{"num_hidden_layers": 13, "d_expert": 304, "moe_layers": [0, 1, 2, 3, 4, 5, 6, 7, 8, 9, 10, 11, 12], "normalize_top_k": false, "num_key_value_heads": 5, "rope_fraction": 0.5, "decay_shape": "linear", "final_lr_fraction": 0.0}
Below are experts of layer 5 (counted from 0) of a mixture-of-experts language model. Rows are named router (the router's row for the expert), gate (a neuron's input weights, with its number), up (a neuron's input weights, with its number) and show model dimensions 192-255. Each number is 128 + 32 x the weight over its row's rms, rounded and kept within 0 to 255.
Before each expert's rows: "gets" lists some tokens that make up at least twice as much of what it gets as of all text. This comes from a sample of Wikipedia text that the model never trained on. Tokens count by the router's weight.

# expert 6
gets: " F", "w", "f", " S", " W", " C"
router [103 132 136 164 117  82  57 114 118 119 148 133 180 154 162 138 131 135 112 125  90 177 154 179 108 167 171 215  95 140 159 133 113  84 174  96 136 148 144 197  73 126 108 238 182 154 123 127 161 136 140 196 181 183 179  81 142  81 146 165 101 120 126 124]
gate0 [ 99 159 127  97  89 149 143 226 132 161 142  56 123  95 117 102 170 140 125 167 129 198 134 117 165 129 123 130 152 120  77  74 119 166 164 143 147 117 134  97 149 131 114  79  68 141 196 122 177 127 118  98 126 169 122 132 117  97 140 156 147 144 114 110]
up0 [121 185 132 162  96 113 146 157 137 109 137  49 150 186 147 122 157 154  87 146 170 140 165 103 181 158  88 160 165 112  64 108  94 131 159 155 143 111 147 108  86 163 140 130 110 129 154  94 111 105 148  93 134 162  99 128 181  67 138 170 136 152 181 117]
gate1 [110 159 141 130 201 207  93  97 113 163 176 161  93 185 122 178 132  88 132 192 181 154 120 125 122  84 104 154 139 105 167 128 152 110 104  86 111 122 127 127 142 126 120 103 179 153 145 168 100 135 160 101 163 129 116 186 184 112 199 151 150 128 129  81]
up1 [142 102 114 161 165  71 170 134 172  90 113 116 124 113 146 131 114 152 145 100 116 175 122 149 155 138  79 128 116 129 115 113 138 113 126 132 140 122 139  68 152 147  97 133 151 124  97 121 124 189  79 161 118 166 122 117 127 142 137 154 117 130  86 101]
gate2 [167 160 113 149 115 119 160  90 121 167 164  99 144 138 156 105  98 179 176 124 125 182 149 150 102 156  69 132 125  37 114 142 136 123 159  87 182  86 173 140 135 172 166 171 179 122 122 107 112 101 126 185 159  98 118  93 142 138  89 126 168 150 125 206]
up2 [131 102 151  84 200 104 170 142 116 204 168 165 141 147 136 144 139 121 142  83 181 212 117 106 177 182 122 169 136  79 134 130 109 140 128 173 125 130 133 142 104 168 185 153 126 128 135 165  95  82 115 121 119 146 109 108 196 122 123  96 137 150 159 157]
gate3 [129  91 191 121  54  80  98 140  87 109 168  68 160 135 134  77 144 105 126 113 151 176 118 154 163 167 132 120 111 123 125 167 148  97 118  80 108 146 170 132 112 132 157 102 135  82 164 111 186  67 105 130 112 113 145 105 108  92 176 162 212 124  84 129]
up3 [113 131 185 114 140 157  90 175  89 137 117 101 136 145 188 161 137 206 151 155 129 207  99 149 166 116 154 138 159 181 220 110 116 141  97  99 101 187 126 110 107 130 129 172  89 102 115  96 125 108  89 160  67 117 115 152 125 138 157 135 137 187 135 144]
gate4 [ 68 127  99 108 114 148 103  90 195  91 121 159 173  65 173 157 187 116  53 152 133 144 169 122 109 121 169  68 115 112 155 189  77 141 126  59 138 135 122 114 117 122 134  84  98 154 117 140 154 140 134  83 117  87  85  68 145 164 117  87 118 143 188 121]
up4 [150 120 123 130 116 152 118 125 134 136 150 149 135 152 112 141 171  97 149 170 190 144 111 152 157 132 110 159  55 139  59 101 155 185 171 159 129 125 146 149 117 101 141 139 120  93 109 108 130 126 100 116 121 157 142 157 168  91 102 206 191 142 146 167]
gate5 [197 138 122 158 177  86 135 138 121 171 117 111 114 174 105 136 124 101 169 130  99 126 138 187 168 133 109 136 117 149 125 134 171 112  90 121  91 112 108 106 111 163 160 140 139  88 158 144 135 150 116 196 116  74 104  67 227 106 178 174  98  47 113 158]
up5 [140  81  97  76 140 175 169 159  73  83 102  88 108  96  82  88 125 155 137 124 143  55 118  65 134 103 104  66 115 110 164 139 212 130 146 129 193 111  93 129 131 127 153 114 132 156 143 118 101 109 122  67 141 175 129 134 109 113  88  98 146 147 107 129]
gate6 [149 132 103 155 165 110 131 112  64 112 111 150 158  84  48 135 106 151 110 117  75 131 104 136 142  81 124 154 117 110 191 141  71 176 106  93 178 149  84  94 112 122  98 120 167 119 187 153 110  96 148 189 161  81 105 137  82  95 113  92  62 145 124 209]
up6 [106 137 136 137 173 113 147  94  92 129 101 126 155 123  90 134  51 134  92  95  90 104 152 177 157 103 135 140 141  73 133 144  63 100 133 100 116 107 149  95  99 155 144  85  83 141 131 105 150 147 101 170 161 133 157 114 101  86  54  80 111  91 166 178]
gate7 [182 195 174  93 149 117 152 111 121 174 173 142 129 149 118  68 176  86 145 129 106 137  68 123 168  65  74 116 110 109 126 119 151 129 119 116 144 155 136 114 135 119 122  87 152  76 130 103 154 134 120 166 131 143 134 140  61  65 122  95  89 135 103  73]
up7 [103 155 134 169 114 141 111 161 165  62  68  82 168 138 171 114 126 148 153  65 125  95 124 160  75 133 138 171  67 157 165 145 128 142 132 135  92 123 158 188  91 117 110 172 136 167 114 123 113 171 107 126 123 199 131 156 180 197 162 121 156 123 171 184]
gate8 [117 121 159 185 148 102 162 161 106 204  97 146 122 143 134 177  77 165  72 179 164 154 169 139 148 135 138 179 141  87 146 112 105 135 143 146 107 107 110  85 163 142 103 204 144 145 163  55 203 141 127 102 139  56 163  93 181 160  95 148 133 108 146  97]
up8 [ 91  77  75 148 158 160 136  97 120 147 145 158 121 148 148 163 149  79 179 152 172 169 175  68  99 135  83  57 151 158 150 125 107 155 136 150 129 103  87 119 126 111 107 177 106 143 115 142 158 151 129 188 106 167 131 119 135 124 119 135  67 105 131 143]
gate9 [136 118 112 110 161 104 193 153 107 155 112 125 191 109 101 134 149  93 150 157 133 146  45 140  82  77  95  66 120 182 131 152 109 142 147 120 151 147 191 114 132 159 180 131 143 155 166 184 113 130 139 106 162 160  85  49 127 107 115 155 158 106 134 132]
up9 [132 156 115 145 160 126 199  96  99 113 104 102 156 173 161 140 142 134 116 149 115 124 144 119 114 132 147  98 167 146 134 147 134 173 118 142 120 165 107  92 153  62 146 146 109 191 148  81 138 177 181 135 159 108 161 125  39  86 135 150 145 114 177 127]
gate10 [164 103  46  72 163 154 163 108 107  68  95 161 108 121  93 131  71 132 158 125  75  98  75 122 152 119 174 122 144 132 131  66 143 111 114 142 114 116 125 153 153 180 131 184 183  43 126  83 160 182 174 137 107  81 163 138  98 171 105 134  86 156 168 135]
up10 [139 161 178 201 111 109 105 176 124 154 170 124 149 166 224 129 147 142 133 141 142 161 119 181 120 131 102 135 110  86 159 165  93 132 124 119 144 153 159 105  87  77  93 136 123 190 116 204 140  77  98 118 113 154  90 132 169 116 146 150 154 123  92 127]
gate11 [149 125 168  94 118  99  23 125 135 150 133 134  93 158 134 105 137 129 137 164 115 110 134 162 134 153 178 127 148 121 150 100 143 172 108 123 153 206 126 194 119 127 160 177 157 131 217 135 121 130 130 154 127 151  45 132 138  77 126 115  94 118 115 119]
up11 [121 120  76 130 123 157 153 166 137 102  76 130 105 120 148 166 122 118 113  91 130 144 135 108 141 148 109 139 130 176  81 108  89 153 173 163 135 144 122 130 149 121 115  50 142  69  43 136 127 150 130 117 160 101 227 109 116 194 145 139 147 164 132 123]
gate12 [140 136 137  80 143 102  97 168  78 126 135  92 103  29 113 125 147 110 113 161 112 114 144 132 148 113 125 100 148 127 191 163 163 123 166 142 164 149 152 111  87 182  83  90 153  45 119 122 116  85 173 135 169 174 146 133 160 161 109 151 120 129  60 164]
up12 [ 97 138 137 107 129 107  96 127 204 107 140 182 169 167 146 132 168 152 108 156  54  67 165  78 114 140 137  90 147  87  80 133 103  82  91 156  81 202 117 112 163  94 114 171  83 123 190 184 185 112 158 100  93 162 138 112 144 154  98 110 121 100 210 128]
gate13 [ 76 101 150 122 117 126 143 156 120 143 147 134 137 115 102 100 162 113 129 128  92 105  95 144 194 141 103 151 125 146 176 126 149 100 107 136 212 105 154  87 159 157  98 156 159 109 156  91 100 192 134 102  90 116 115 193 128  91 138 115 154  67 164 114]
up13 [146 152 149 127 150 172 126 111 152 118 111 162 129 173 152 155 107 201 140 117 150 131  83 130 105 127 164  82 106 130  65 123 165 161 176 105 152 131  67 122  78 111 147 128 125 178 125 148 156 116 124 186 148 122 119  95 103 165 151 113 170 157 128  97]
gate14 [115 171 183 112 129  89 182 170 154  94 192  98 113 155 143 107  83 146 164 134  77 170 163 130 167 118 129 124 162 105 151 151 155  81 107 118 127 108 132 146 107  69 141 167  98 161 136 195 101 118  99 152 117 129 131 135 136 112 152 175  78 171 130 195]
up14 [128 167  98  99 159 143 160  86 160 194  93 170 133 171 101 116 136  95 117  88 170 143 161 111 117  82 132 147 134 171 153 138 144 159 152 137 130 147  91 130 112 142 109  79 168 125 102  83 147 114 119 136 134 108  89 153  99 167 174 180 163  80 152 132]
gate15 [160 103 119 110 193 123 160 118 130 184 103  94  73 120 115 146 163 174 118 190 110 122 104 171  79 110 117 123  70 132 182 165 112  73 128 120  83 165 102 105 118 131 119 122  96 142 126 140 102 130 135 146 144 122 112  87 199  75 154 134 112 121 118 144]
up15 [123 119 148 115 147 112 139  97 151 184  65 145  47 135 113 121 135 172 171 166 128 143 135 152 126 122 147 166  76 136 162 181  92 116 118 134 109 140 115 133 117 126 103 163 118 124 179 102  95 180  97 137 162 174 131 152 217 170 100  78 142 143 110  93]
gate16 [169  78 117 102 197 191 115  58  61 150 121 132 152 119 106 109  98 137 150  44 116  94 218 156 122 129 115 211 139 127 167 129 152 139 135 167 128 136 139 201 113 120 123 198 127 133 149 119 133 103  67 128 171 149  83  43 121 116 137 149 153 123 132  75]
up16 [152 107  51 154 151 188 141  94  99 148 115  99 152 140 122 147 133 148 155 134 176 130 190 174  78  86 155 138 151 154 152  97  92 169 135 148 149  99 139 108 106 110  87 208 130 162 128 101 161 170 108 133 191 161 117 145 136 173 109 108 150 156 109  76]

# expert 5
gets: " a", "s", " to", " as", " was", " re"
router [138  52 151 115 118 127 106 144 118 166 137 193 103 152 163 119 108 136  84 126 172 119 112 130 143 131 126 166 151 171 173 129  36 153 148 128 181 118 119 169 102 205 143  90 164 103 179 122 141 102 160 167 152 144 145  67  99  83  85 146  54 121 114 136]
gate0 [132 238 147 151  31 132 128 129  88 164 156 107 139 198 143 129 118  90 139 179 155 180 128 170 117 178 132 109 132 101 134 131 100  96 128 146 150  82 133 122 181 141 105 114 145  99 144 149 163 118 168 151 152 159 120 179 147 133 105 109 164 122  86 148]
up0 [ 95  81 160 116 142 125 133 114 186 135 113 166 185  96 111 184 146 147 123  90 108 111 140 166 144 116 162 107 146  86 128 166  55  79 129 167 136 102 102 155 167  71  91  79  80 136 139  59  77 121  65  81  57 122 126 185 185 112  96 136  52 158 160 110]
gate1 [129 113 126 123 151 163 152 152 114 151  91  87 161 133 136 109 144 103 130 130 118 136 123  68 165 144 108 133 113 176 138  96  84  93 158 145 136 109  91 157 123 169  93 132 140  91  33 150 146 148 154  82 157  99 168 134 103 101 142 100 135 145 162 146]
up1 [ 86 109  87 124 152 126 134  91 145 127 144 155 203  90 137 159 167 116 132 150  41 157 126  78 128 139  77  82  87 137 162 102 129 130 135  78 150 182 111 150  96  99  80 143 139 162 127 138 166 143  95 154  81 171 151 155 105 166 161 178 183 101 104 167]
gate2 [165 124 115 121 153  80 129  87 103 150 197 195 118 151 109 147  75 119 137 147 141 108 165  83 137 193 131 129 125  99 113 186 177 183  71 121 183 198 140 101 171 199  98 183 114 125 114 169 116 155  78  79  76  62 129 160  86 119 172 153 115 135 107 110]
up2 [180 136 110 162 142  83 128  71 122 105 187 196 175 194  90 148  84  95 108 169 175  99 164  83 149 156 116 128 128  97 130 198 125 156  56 124 186 170 116  67 150 130  91 183 117  94 110 162 121 176  58  89 123 123 114 161 116 129 118 105 111  84 125  99]
gate3 [128 107 144 197 108 108  78 108 152  98 131 162 136 151  79 223 151 120 143 144  97 156 173  90 124 116 128  89 154 103 175 142  99 145 109 128 179  80 169 184 151 163 166  94  74  70 144  86 177  97 169 194 148 113 166 173 210  48 110 138 108 113 129 134]
up3 [127 142 140 173 105 170 174 108 148 148 160 113 156  40 158 131  97 108  96 153 129 148 165 130 113 142 132 155  86 116 192 150 173 157 115 118 147  91 116 148 110 144 139 107 118 162 121 177  22 124 153 178 128  88 151 178 121 124  75 109 135 102 112 208]
gate4 [ 88 176 181 103 159 156 130  59 108  84  90 137 178 121 137 107 113 117 160 108 119  99 106 130  80 150 109  73 101 117 128 169 171 143 190 166 104  98  97  80  89 135 140 111 122  92 177 139  83 140 221 133 117 162 178 150 143 120 100 117 104 117 167 142]
up4 [143 151 159  89 120 138  96 127 150 100 129 130 100 101 108 125 154 139  99 114 182 205 156 179 139  68 188 104 109 104 172 122 174 141 111 149 115 183 141 116 129 115 140  88 137 129 159 125 132  89 118  88 116 139 233 153 204  89 110  94 143 124  97 159]
gate5 [ 96 116 124 133 138 110 159 170 105 157 156 160 118 143 130 150 136 121  69 138 153  88 135 186 137  88 142 121 119 127  80 177 173 174  88  99  80 152 173 102 108  81  91 207 106 130 141 153 170 117 184 126 121 141 119 120 114 104 128 202 172  75  93 105]
up5 [ 93 136 130 152 114 121 129 159 110  70 177 121 124 110 124 113  99 184 110 139 111  97 142 140 144  81 135  31 123 167 108 101 132 147 143 149 110 130 144  88 138 117  97 123  85 168 137 169 116 125 145  86 123 133  93 140 111 159 106 163 125 104  85 109]
gate6 [164 124 100 114 139 140 140 127 155 113 115 174 160 137 134 118 108 132 159 108 134 131 217  67 167  86 163 114 165 135 132 169 104  99 119 172 118 131 128 116 151 187 169  66  95 120 125 196 133 129 124 118 138 169 142 113 136 135 121 166 150 138 140 102]
up6 [153 164 107 119 111  91 121 164 141 101 138 199 110 151 146 140  83 103 100 100 157 114 144 130 147 161 133 130 108 127 169 152  73 130 135 155 141 120  79 169 109  71 129 111 105 127 137 150 152 132 200  78 134 118  92 118 113 144 146 153 139 142 146  98]
gate7 [188 134  62  89 122 168 124 143 119 110 163 111 124 136 111  97 184 119 110 110 111 110 141 105 136 124 163 131 133 141 136 115 105  84 170 133 183 131 129 222 119 147  92 109 183 140 161 129 180 175 154 209 153 175 107 152 134 125 126 128 151 105 149  72]
up7 [153  39 100 101  86 109 154 101 129 188 133 110 141 145 139 114 166 120 165 164 145 173  88 123 128 119 153 126 138 140 114 180 198 144 160 126 151 144 141  81 105  80 140 135 132 178 164  94  49 143 150  42 111 159 155 161 100 100 175 165  90 121 111 175]
gate8 [ 90 137  87 136 105 133 125 179 107 159 108 160 113 145  71  99  66 136  83 126  75 122 129 198 108 123 182  70 127 155 139 112 106 141  84 125 128 107 145  59 135 145 120 145 112  80  95 109 140 128 118 125 139 124 112 135 111 114 211 130 158 110 152 150]
up8 [150 151  74 159 174  28 161 104 107 132  80  81 126 111 129 163  86 100 197 128  81 138 171 113 119 130 122 169 145  93 133 145 129 144 160 120 141  96 170 112  84 183  36 142 118 151 128 137 141  92 108 148  64 159 161 138 159 144 139 131  91  75 159 116]
gate9 [ 55 117 102 185 161 111 116 132 148 108 137 113 175  66 112 128 140 146 205 187 148 148  91 123 117 113 123 100 113 110 126 129  70 139 133 116 122 159 119 186 158 118 176 105 111 129  83 102 156 164 145 144 147 118 124 152  72 170 120 112  52 102 110 144]
up9 [147 130 220 144 109 125  95 138 121 159 131 143  67 150  72  79 150 126 157  82 118 115  62 126 165 172 157 124 125 140 178 160  80 121  69 161 171 123 118  82 147 122 104  93 159  55 161  70 123 164 165 131 108 166 116 145 162 180 117 159 161  88 118 110]
gate10 [103  70 149 125  68 110 129 122 112  79 175 141  98 151 123 142  79  97 120 111 144 137  74 130 165 100 132 160 175  87  55  67 189 137  94 177 155 141 171  38  85 132 153 102 140 153 170  98 123 141 251 113 139 127 177  98 105 171 138  99 160 130 109 139]
up10 [ 94 153 135 133 128 145 143 145 126 224 119 179 133 115 119 140 107 136 120 164 125 144 145  75 138 154 165 119 107 162 135 145 178 122 118 144 143 196 146 125 119 141 119 185 157 202 119 145 160 130 101 117  99  87 129 105 165 103 135  66 140  99 139 120]
gate11 [157 136 149 117  97 114 123 162  79  97 158  91 165  93 193 147 195 134 145 148 107  70  86 138 104 118 164 108 126 155 136 110 108 120  52 154 158 136  88 115 153 113 116 134 141 139 121 142 144 113 182 141 131 188 154 124 139 123 104 165 151 152 104 136]
up11 [ 97 160 155  86 150 175 124 183 148 144 137 129  96 138  90 156 125 132  49 127 110 141 142 147 124 104 151 152 108 115 105 114 148 140 178 115 133 128 107 112 153 155  98  67 115  64 160 147 123 142  70 147 104 132 100 118 174 125 134 160  99 130 177 126]
gate12 [139 127 169  96 113  57 164  77 137  92 103 149 125 138 149 149 169 132  26  88 169 133 107 143 134 145 158 106 132  81 103 135 115  82 118 110 167 111  85 132 113 122 135  82  94 178 165 121 160  83 106 109 101 151 166 138 144  99 106  94 125 147 141 114]
up12 [ 98 131  83  99 139 108 102 137 104 197 180 125 100 134  81 184  86 112 107  53 149  97 148 108 113 134 128 148  83 184 126 124  66 170 127  84 158 134 103  85 190  82 150 139 139  99 170 166 140 183 170 185  96  80  94 139 105 183 165 177 123 118 156 134]
gate13 [184 102 191 158 143 113 122  77 167 112 116  86 153  78 160 127 140  96 120 107 117  91 120 129 139 134 160  68 101 172 125 143  94 132 114  54 108 138 208 131  88 194 159 134 114 118 102  37  85 115  67 112 107  85 166 115 129 116 160  65 145  72 114 167]
up13 [125 152 148 137  82  93 147  85  99 150 117 144  87 184 114 142 155 184 142  88 142 115 138 140 100  95 161  82 119 155 150 128 169 128 135 144 143  68 124 143 166 106  78  83 180 135 136 146 151  98 122 133 117 143 137 197 171 169 131 200 128 143  94 118]
gate14 [116 122 189  80 123  91  93 141  96  82 112 115 134 184  91 138 119 202 125 115 168 103 150 113 121 196 153 120 156 121 144 139 159 141 128  98  99 105 163 103 103 112 114 106 128 126 142 144 119 136 165 136 149  98 161 155  88 106 131  68 156 109 120 131]
up14 [ 56  98 201 106  75 138 242 126 134 113 124 106 147 141 110 152 130 126 136 116 114 123 195 116  97 118 117 106 162 132 166 130 162 153  66 160 154 157 106 124 149 164 131 123 148 112 148 148  99 113 125  68 159 108 119 141  95 121 158 126 198 107  78 110]
gate15 [ 99 129  97 131 138 173 120 195 196 123 187 127 170 150 163  70 100  70  66 156 138  90 141  99  85 138  55  91 124 175 144  98 151 181 105 144 167 147 135 161 130  80 110 113  89 109 145 161 195 115 128  95 179 149 186 150 104 152 138  87 158  84 121 148]
up15 [150 143 168 165  66 137  89 115  71 156  44 135 163  75 102 102 154 168 153 114 129 111 107 167 160 122 149 138  66 136 111 130  76  85 157 164 106 113 111  98 139 138 114 139 143 124  78 125  76 123 135  96 143 139 141  97 176 123 125 139  83 142 130 183]
gate16 [158  81 197 136 113  85 118 147  67  75 170 123 165 145 122 129  93 109 158 203 175 137 108  72 169 115 138 101 123  80 114 163 147 108 127  78 167 140 134  79 138 125 132 119  81 115 124 139 126 117 195  91 127 146 115  76  80  62 109 132 140 176 112 135]
up16 [118  67 159 141 156  91 128  80 123 106 185  84 109  52  97 126  73 128 142 150  89  89 120 107 131 136 132 105 183 123 137 125 113 194 101 114 195 129 147 147 161 151 112 134  73 140 151 138 110 209 114 126 116 130 116  89  50 107  99 115 141 136 119 134]

# expert 2
gets: " (", " |", "d", "–", "m", "/"
router [109 113  81 108 101 114 126 135 157  84 113 219 113 157  92  91 139 125  81 114 100 112 166 148 154 160 216 165  94 118 147 158 111  86 146 122 133 167 118 138  84 103 106 152 209 131 114 133 112 124 152 123 132 143 199 138 114  93 116 150 155 107 133  61]
gate0 [109 185 132 161  98 129 102  97 109 164 149 101 121 126 178 123 143 142  75  80 130 137 227 126 128 158  75  76 160 133 156 138  58 136 132 139  95 126 152 163 104 103 173 159 165 117 131 119 143 138 122 113  96 139 197 137 191 215 135 123 134  51 166 128]
up0 [ 93 107 102 165 105 113 103 110 163 105 137 133 104  71 133 161  96 157 145 152 168 127  94  71  78 162 164 126 137 163 131 117 129  92 131 172 137 159 146 101 139 140 149 137 151 163 149  74 145 154 117 137 181 134  39 103  82 111 170 123  80 136 110 143]
gate1 [147 183 128  82 104 103 199  89 147 126 105 133 102 113 158 140 116 100 155 105 100 127  86 135 154 145 100 125 125 127 105  62 136 109 172 153 109 158 178 114 126 115 144 107 108 148  90 151 156 100 126 103 146 124  58 163  92 157 115 150 120 138 110 171]
up1 [126  93 134 135 153 129 117  83 108 125 132 114  83 139 100 123  97 122 122 149 122 129 165 201 122 107 161 122 150 148 124 129  94 181  96  71 158 181  86 125 133 132 128  86  63 126 115 164 161 121 134 164 126 126 144  99 149 122  97  94  93 137 175  94]
gate2 [140 126 148 161 125 143 120 124 127  79 133 101  91 118 133  78 153 127 101 128  92 167 112 131 100 130 164  86 133  84 133 126 182 187 165 102 139 109 108 133 112 137 149 125 155 172 108 118 137 159  95  67 105 100  94 127 181 210 113 152 112 139 190  70]
up2 [122 174 127 127 163 108 119 127 164 170 172 116 120 101 113 145 139 104 188  68 139 106 118 141 133 167 114 211  89  38  82 164 127 179 100 163 140 155 103 150 132 128 134 152 131 163 130 206 168 169 114 112 150 198 114 135 115 165  82 156 139 176 147 142]
gate3 [139 131 141  20 135 136 137 167 123 145 129 105 118 122 135 158  87  94 173 117 105 109 129 146 125  93 180 104 212 112 114 121 141 158 121 168 157 127 163 150 180 123 133 101 125 123  97 130 143 102  86 124 107 147 113 114 105 158  98 102  86  98  96 133]
up3 [106 111 149 170 119 119 131  85 149 140 154 117 109 107 106  79  99 118  80  96  87 163 165 149 116 121  44  83 131 109 130 126  93 189  59 101  63  98  89 148  70 160 143 161 157 126 112 123 185 126 168 176  88  89 141 172  89 139 148 162 140 141 185 101]
gate4 [199  98 167 178 133  91  84 154  93 149 118  94 139 126  60 137 138 169 156 118 115  83 197 147 181 130 132 163 117 116 151 120 149 103 133  83 128  71 152  98 169 119 180 153 127 125 166 184 125  79 124 146 108  97  95 122 119  79  73 104 124 163 150 155]
up4 [100 115 133  86 160 114 186  85 188 139 116 133  99 140 105 151 125 128  36 117  98 150 127 114 185 115  90 135 102  91 135 110  89 117 141 207 114 130  96 131 143  67  70 166 152 129  85 142 184 152 126 125  71  84 207 137 147  89 160 119 177 104 116 120]
gate5 [157 120 149  85 138 146 147  51 147 146 125 135  74 130 117  78 166 138 124  81  77 185 153 150 128  94 105 159 109 130 142 145 134  87  84 156 109 116  68 147  91 107 151 139  60 158 109 162 150 157  83 114  91 135  74  97  99  51 112  92 101 117 193 111]
up5 [112 166 133 143  88 110 194  93  47 108 114 133 158  58  70 104  97 166 128 100  65  55 115  98 167 183 155 145 137 124 116  72  92 110 219 139 173 123  90 107 146 138  94 130 101 118 186 137 119 109 167  94 112 127  99 147  99 172 113 139 182  84 119  83]
gate6 [143 116 151 130 102 136  62  88 142 141 151 161 168 106 150 118 121 154 142 131 154 103 107  68 119  94 118  62 168  53 169 168 135 128  81 157 156 170  79 135 124 134 102 124 142 154  58 157 174 161 133  77 102 182  97 119  86 118 137 139 122 141 125  99]
up6 [148 147 190  93 150 114 129 119  54 137 123 121 165 157 133  96 133  90  72 167 105 141 167  33 125 144 126 110 141 130 114 128 185 103  98 163  69  60 118 135 106 171 113  95 112 123 161 184 113 130 163 151 189 111 162 143 124 170 116 143 104 182 106 133]
gate7 [172 108 102  88  85 124 145 102 116 106 128 173 139  89 153  64  94 144 142 111 111 135 120 161 158 128  96 166  60 157 134 132 146 144 128 141  95 188  69 149 131 146 128 144 124 129 193 128 157 183  86 139  97 114 172 109 136 188 109 183 144 103 152 114]
up7 [160 174 164 120 129 130 103 138 138 127  70 124 104 146  90 148 126 106 102 139  88 176 160 113 111 142 139  98 126  73 132 145 140 125 131 110 143 127 138 124  98 158 137 145 110 134 126 119 138 174 129  63 114 120 164 183 113 112 119 130 107 103 110 138]
gate8 [138 129 131 178 132 115 166 172 127 179 131 121 102  81 143 160 124 154 185 103 126 197 125 162 135 148 129 113 114 207 153 144  95  85 158 100  40 100 177 121 124 157 128 116 166 154 101 139 187  58 144 165  98  95 160  94  66 114 136 123 137 174 100 117]
up8 [ 89 111 128 122 152 154  42 132 126  55 148 130 141  93 107 115 102  75  83  54 174  72  75 127 217 107 106 122 145  74  82  91 131 116 164 152 188 162 151 179 120 130 125 137  97  90 117 111 105 165 145  79 150 178 125 111 141 149 148  55 141 108 105 189]
gate9 [136 126 105 106 151 110  80 138 154 139 125  71 120  99 113 114 157 108  86  99 146 104 136 173 133  94  93 127 120 119 115 133 154 158 175 138 148 160 160 112  68 160 140  92  67 134 130 109 106 143 150 170 118 159 190 124 149 142  40  78 142  81 122 121]
up9 [112  97 188 120 153 117 164 191  89 134 144 106  95 103 182 131 127 129 159 194  79 169 118 132 180 138 200  97  61 131 130 142 130 121 123 138 145 159  90 117 104 145  93 132  84 124 118 127 123 123 123 135 101 164  75  99 158 117 100 177 154 129 132 118]
gate10 [123 169  84 115 136 152 159  67 163 140 172 189 100 187 142 111 168 132 121  94 170 207 137  51  72 118 116 107  99 121 136 198  99 201 132 166 166 175 146 138 164 130 126 213  98 106 110 129 114  91 119 121 136 109 143 100 157 185 128  77 108  57 163 118]
up10 [152 139  45 126 131 146  90  87  78 161 143 172 142 147 184 121  99 148 116  77 137 142  75  86  95 114 148  86 166 146 162 154 145 167 149 139  79 155 105 128 103 197 104 171 159  61 154 112 140  96 133 107  98 103 139 170 145 166  78 160 108 147 146 114]
gate11 [121 160 139 155 128 129  92 148 142 133 136 111 148 139 166 132 146 138 162 178 120 121 127 138  81 146  96 105 146 117 223 152 141  85 153 136 107 148 151 107 150 161 168 133 127 116 108  91 214 122  97 108 171 152 150 153 108 145 150 130 121 102 121 145]
up11 [128  94 120 144 124 146 157 192 147 151 112 146 122  83 109 141 148 113 152 147 159 175 157  88 118 108 116 179 129 144  88  91 113 120 138 200 136 117 111 138 120 123  40 141 209 103 141 170  80 150 122 121 140 105 127 133 146 122 140 171 151 166 169  95]
gate12 [130 149 126  97  82  82 121 183 151 117  74 137 119 171 150 136 111 141 148 120 114 138 176 150 128 152 114 176  85 144 159 120 144  44 129 183 154 101 133  65 169 192 110 170 157 171 126 128 116 144  61 141 165  78 114 145 152 163 165 192 130 156 153 125]
up12 [ 94 127 105 145 163 185 148  99 104 146 193 152 103 134 108 151 101 144 123 160 133 108 141 169 131 128 165  85 163 140  78 167  89 134  92  75 120 127 139 183 163 105 100  99 152  64 157 147 138  79 158 114  85 192 190 114  70  98 152 158 111  93 128  91]
gate13 [107 112 103 155 167 123  87  69 152 141 145 147 142 147 116 175  97 176 135 151 179 116 164  88 138 148 116 139 125 121  88 130 102 140 156 216  98 118 120 143 137  78 104 147 137 153 101 150  15  79 119 151  99 123 118 142 138 111 135 120 111  88 117 126]
up13 [159 113 140 126 107 103 125 150  93  52 124 132 131 114 168  69 143  97  78 182 124  81 120 128  86 139 149 122 114 147 116 121 160  83  42 126 113 116 124  25 100 178 108  81 110 143 193 139 152 170 113 140 130 150 116 122 119 131 117 132 114 103 109 145]
gate14 [121 102 122 100 209 113 108 158 128 127 114  97  74 129  85 109 100 160 141  98 140 196 217 118 119 100 161 126 191 178 122 109 137 136 177 159 108 131 120 192 141 149  96 158 111 117  76 179 138 164 104 153 107 151 142 155 152 123 103 134 158 142 136 172]
up14 [129 114  74 158 128 125 136  75 194 160 108 146 158 133 145 159 167  80 134 181  98 118  96 182 147 119 128 145 145  43 128 102  83  89 205 128  86 162 132  81 119 136 166 130 120 133 112  67 163 109 137 148 138 131  74 129 100 171 196 112 109 101  91 101]
gate15 [116 143 131  73 128  79  87 113 105 156 110 144 167 137 103 161 139  80 138 183 148 151 113  82 111 110 130  86 115 144 130 120 114  89 117 107 115 175 108 137  96 152  78 160 154  95 147 104 117 159  72 144 155 140 117 149 147 107 193 151 105 105 160 132]
up15 [ 93 187  97  87 160 125 111 122 135 153 188 164 124 102 128 166 135  23 104 156 161 125 114 116 157 105 130 117  99 189 111 174 141 100 134 150 107 158 190 150  98 153 140 135 148 132 109 133 121 177 117 159 102  67 160 127 163 131 153 139 174 128 138 137]
gate16 [122 113  76 108 131  77 149 111 133 136 126 128 119 138  94 164 146 103  81 114 109 151 168 134 118  96 155 153 103  85 165 103 150 138 148 116  70 120 147 118  80  85  97 144  46 223 154 112 113 156 127 138 137 162 140  97  99 146 105 141 116 194 119 127]
up16 [180 116 145 141 114 179 133 128 166 124 144 155  80 130 181  83 169 123  64 136 114 121 193 187 180  65 143 170 152 154 113  82 110 151 169 178  25 101 136 123 101  91  84  72 170 163 112 121 112 161 114  79 125 135 189 150 118 176 153 113 115  84 117 163]